Below are experts of layer 5 (counted from 0) of a mixture-of-experts language model. Rows are named router (the router's row for the expert), gate (a neuron's input weights, with its number), up (a neuron's input weights, with its number), down (a neuron's output weights, with its number) and show model dimensions 0-223. Each number is 128 + 32 x the weight over its row's rms, rounded and kept within 0 to 255. Numbers have three digits each.
Before each expert's rows: "mostly gets" lists some tokens that are sent to it at least half of the time. This comes from a sample of Wikipedia text that the model never trained on.

# expert 0
mostly gets: " him", " out", " used", " part", " well", " years"
router:099115148174137141136097120137105142118109079145100152134114140152216079173148079130103095150126109173104144128153067143106073112160125165164122146074113168103182128137095119103052112134099132119123075123148099185100108117137129098073140132127085116149108139089076158069096146083090113098179139127194115123141121116181137107140149082114120149145104052093128107203132109164149158141124125116053113137127148066133086078110102121111117069088144178170113123078109138133102128141086103085104160165195147146068167148121082167183148113135143094102130164102146137116145107170154106096105081125150149125127184173144159170105113082143178132125139097186122161100163094048045160163133
gate29:092139056130115156141100066099124098131165177165097122084125111130137200088144124088175149151115088124129131117127105108193147131122105148112118140151151135103142175143108155143168052172102166156082150171065085156089103130143134140094136134109125118162097073133140162076151153123162091138091136146109173128166076081108106110101155150124138146134071084157145098077122064135188116135097139138175114157166141149099061134109175079118106107108123117162134111090141082129123122142137188101095171181122158163129165120130177185104136120136132139134102105122070099127126091139151130133074032093165107178193114096059156119125141112202162189105075150105109152122125095089117160149213
up29:141142148165149144097111116141150149099057148126176135099059147122124080123150125165098171061167123151109122162118180138174185114135121123162078124105180123074132098142172067087091183120061193143186121122210168094134137169094101104153121133135181132088158090157135116126102128175069134125135184150108121121113140126145169084131164174146134120166145128109113152145111170152098184157158127123113121111106088123172139124125168105188114164111130082124175146119090128119151081140106082121148109131103086109069133119157099123098064139113119145162125140135213158100149124110046173177150172111141135093131130122197127202168165109105168098113136198125137107139172153169120170104069
down29:059138041145105122102104121176139148107156154112141158177129094122059086136154131152099146168107072167113059150113100148122146110121122180134087121072114139091124132134114093118122148162084156121140129164161110163143156121167119137092108108124172161074099193172152164152120107144124096132147133131060105099054161116109129161086168130147114100146074089084112121101101103157141110146124116143106154103116080122145149163131153182147048148136142109170130131076096113157081092137045131130092096205174101174120178142120116107144178131130182118087099106151195131102068175097147140168207122158123079191117142077094133116108104087143130152053132155165144078153134122137173103121118

# expert 2
mostly gets: "|", " and", " of", " from", " by", " with"
router:081101143082113106122163179146069123142146066138069217087187126145130094130126093063169191154132080098140110107190117153058143087104073149179141178114115150141157127132122070135099180125142149114109153112139129122096102112133132144142219117173111171155152177124106160163114109108094119213118128130162103088146154170153049108103164152146043168117149091128171146104106150100179090149137116159130090072147187121126156103148166115144124154132118165118144126172125130083145146113093125106121090184115099116173168163139099113117099111128105117096078082134139089126128149191145096151200131177128102139074189100126132156152101084139163130132155149142120135099112124114120119176081
gate56:119119176142141179194155166126096145111184129114150049121113079175109169127094152139143130153118131176153144112141151126170094157137115196195077122130137140147099075098133176080078129106058124147157154141152181105136116173134156190144078149111105111080129094082102125087179130071092126190083123159120137101162095125137106161141122110092115065092123097111094163078122137143132081195177137158102126138134139090129116090178171139090152176151143102124109143155138131077161108137139128096143133095134108111085073122089112092127097157171178086153146145122162200149056141130120098158178131174220131141097155133075136060143163120144099172087138141170164149139119154171132093117119
up56:120120128107075115103094133049082099073142149149079123165126085104116205157108191131131141163107140121148150119126196061147144112094106125113113148175093143074074157137152043073111106114091167167125073155062134132112132076078131105125114101246122159160181093108137139087102172073179148173107105102192155152093162125156153078111147125082105136088087150108125122115134151075137123162164146094145113103198098122134169134130124107133123127163105099089143143179155092119045083167147124120123146145128143171110119098117108140124116089181135140134114163157122121138183096162098128101169137123065163117145170121091140151117163148134133130148146114089143194174132131163140108081124
down56:101134115139110081105134157152132162134089094180127121166087163130165101047154111099181077133126151133125142092143138086075080158115162174119126079105127142159108129147126139074095123125091130198093123145142131086133175206109177140144078120133156119098081143139144106148109106150112207103129143102190110123159145126095159079063154109124127049157142108106090121096153092131220072131126154146071100153139092172137091106149129095161118070121122134163096144077160097088164106184111188137178125142149110126158154162171160108146151169131103132088128144177151143092090192091112142207125100086118154132104153083115125137088167172097143079121076120134159122146105165080158093122177

# expert 4
mostly gets: " the", " to", " a", " for", " and", " of"
router:084132115105142122125175162200145099181181064138145193113134087181133078082108113081143143151106054136097126106114116097099104179088116189129117211134142121138187148192109107084098122141139148113134123083090133143133110112162123173106205162134095195161080143112128148095165107153136162145170173193164087117182144165146142097161135103139092168110124098152127113150103129114175129106142126132098090079120115127109160117124100153136131154098100155161169119127161071102138138122151101180110097170132165089076137161094038132165132092142089110081110088090126143162134133139117094178148116073095205123092167139171080112105067161131156096077138108185133150106148159112102127130112
gate3:112127100124132114140125118157168143130133119166184090099140116122220123053147087122148151106079062107154132131138130121123117134122098134209117131197151089118133124082124188077120116092171157120138131100175092083116115078156103139133150108078138125177126129120042131157072046182121148101211113106085108104159109106162095089133153096157112101124143158105110118119093149167135108154142114119143110132163081145189103139111135105158125175118126149100165091167138109157117168117118134069137156138072045142092101142115145135103132184150172151144138142141152129155148035173143179149163201157070182139097157149161124158133124145126138181146103096151141127175116161167105098206101
up3:142105189160179118108115110127150183107118115141181103172104193138130132109133127124132075122145130139099193095088115137107122118122106158062125145201171206102060189097129111160151111169140157067115124156116151148138147152117197154093113121173130124175116129124133108117141134155081110160130115157136111084137116129130100097113165107156144104095124091087169196158118154126112156160152154141112095119131112094073071133134127172145216082144111132128121144169139116110081055099116128087187099154154115144079141146207144175135144136137171070074065105129186124079107125116114094121132067079121126144114189118132133179103118156141125190106046124111118193099186111126121174097129
down3:133084151078130124179095144148099106146125119099110226058067068116148118159144128167133078166146122115126156143136128199081125145112168071095120104135116125094124089154146144107113096187145114164115126096128114155103084132108082150175118167081176141157110110098160109123081149170118122105151128142122090191175077120098123201109139161148099089165145088104149075108181164119169122185094141169108131118160147140118114130129172162118130137160148125151082172128058138154129148115076152153114136115099173115195101127135100111148103142086056140089141118064093088120077153160107065091124103127147129098124126100076174148176081189162147116167151111164089101154230139146138108119140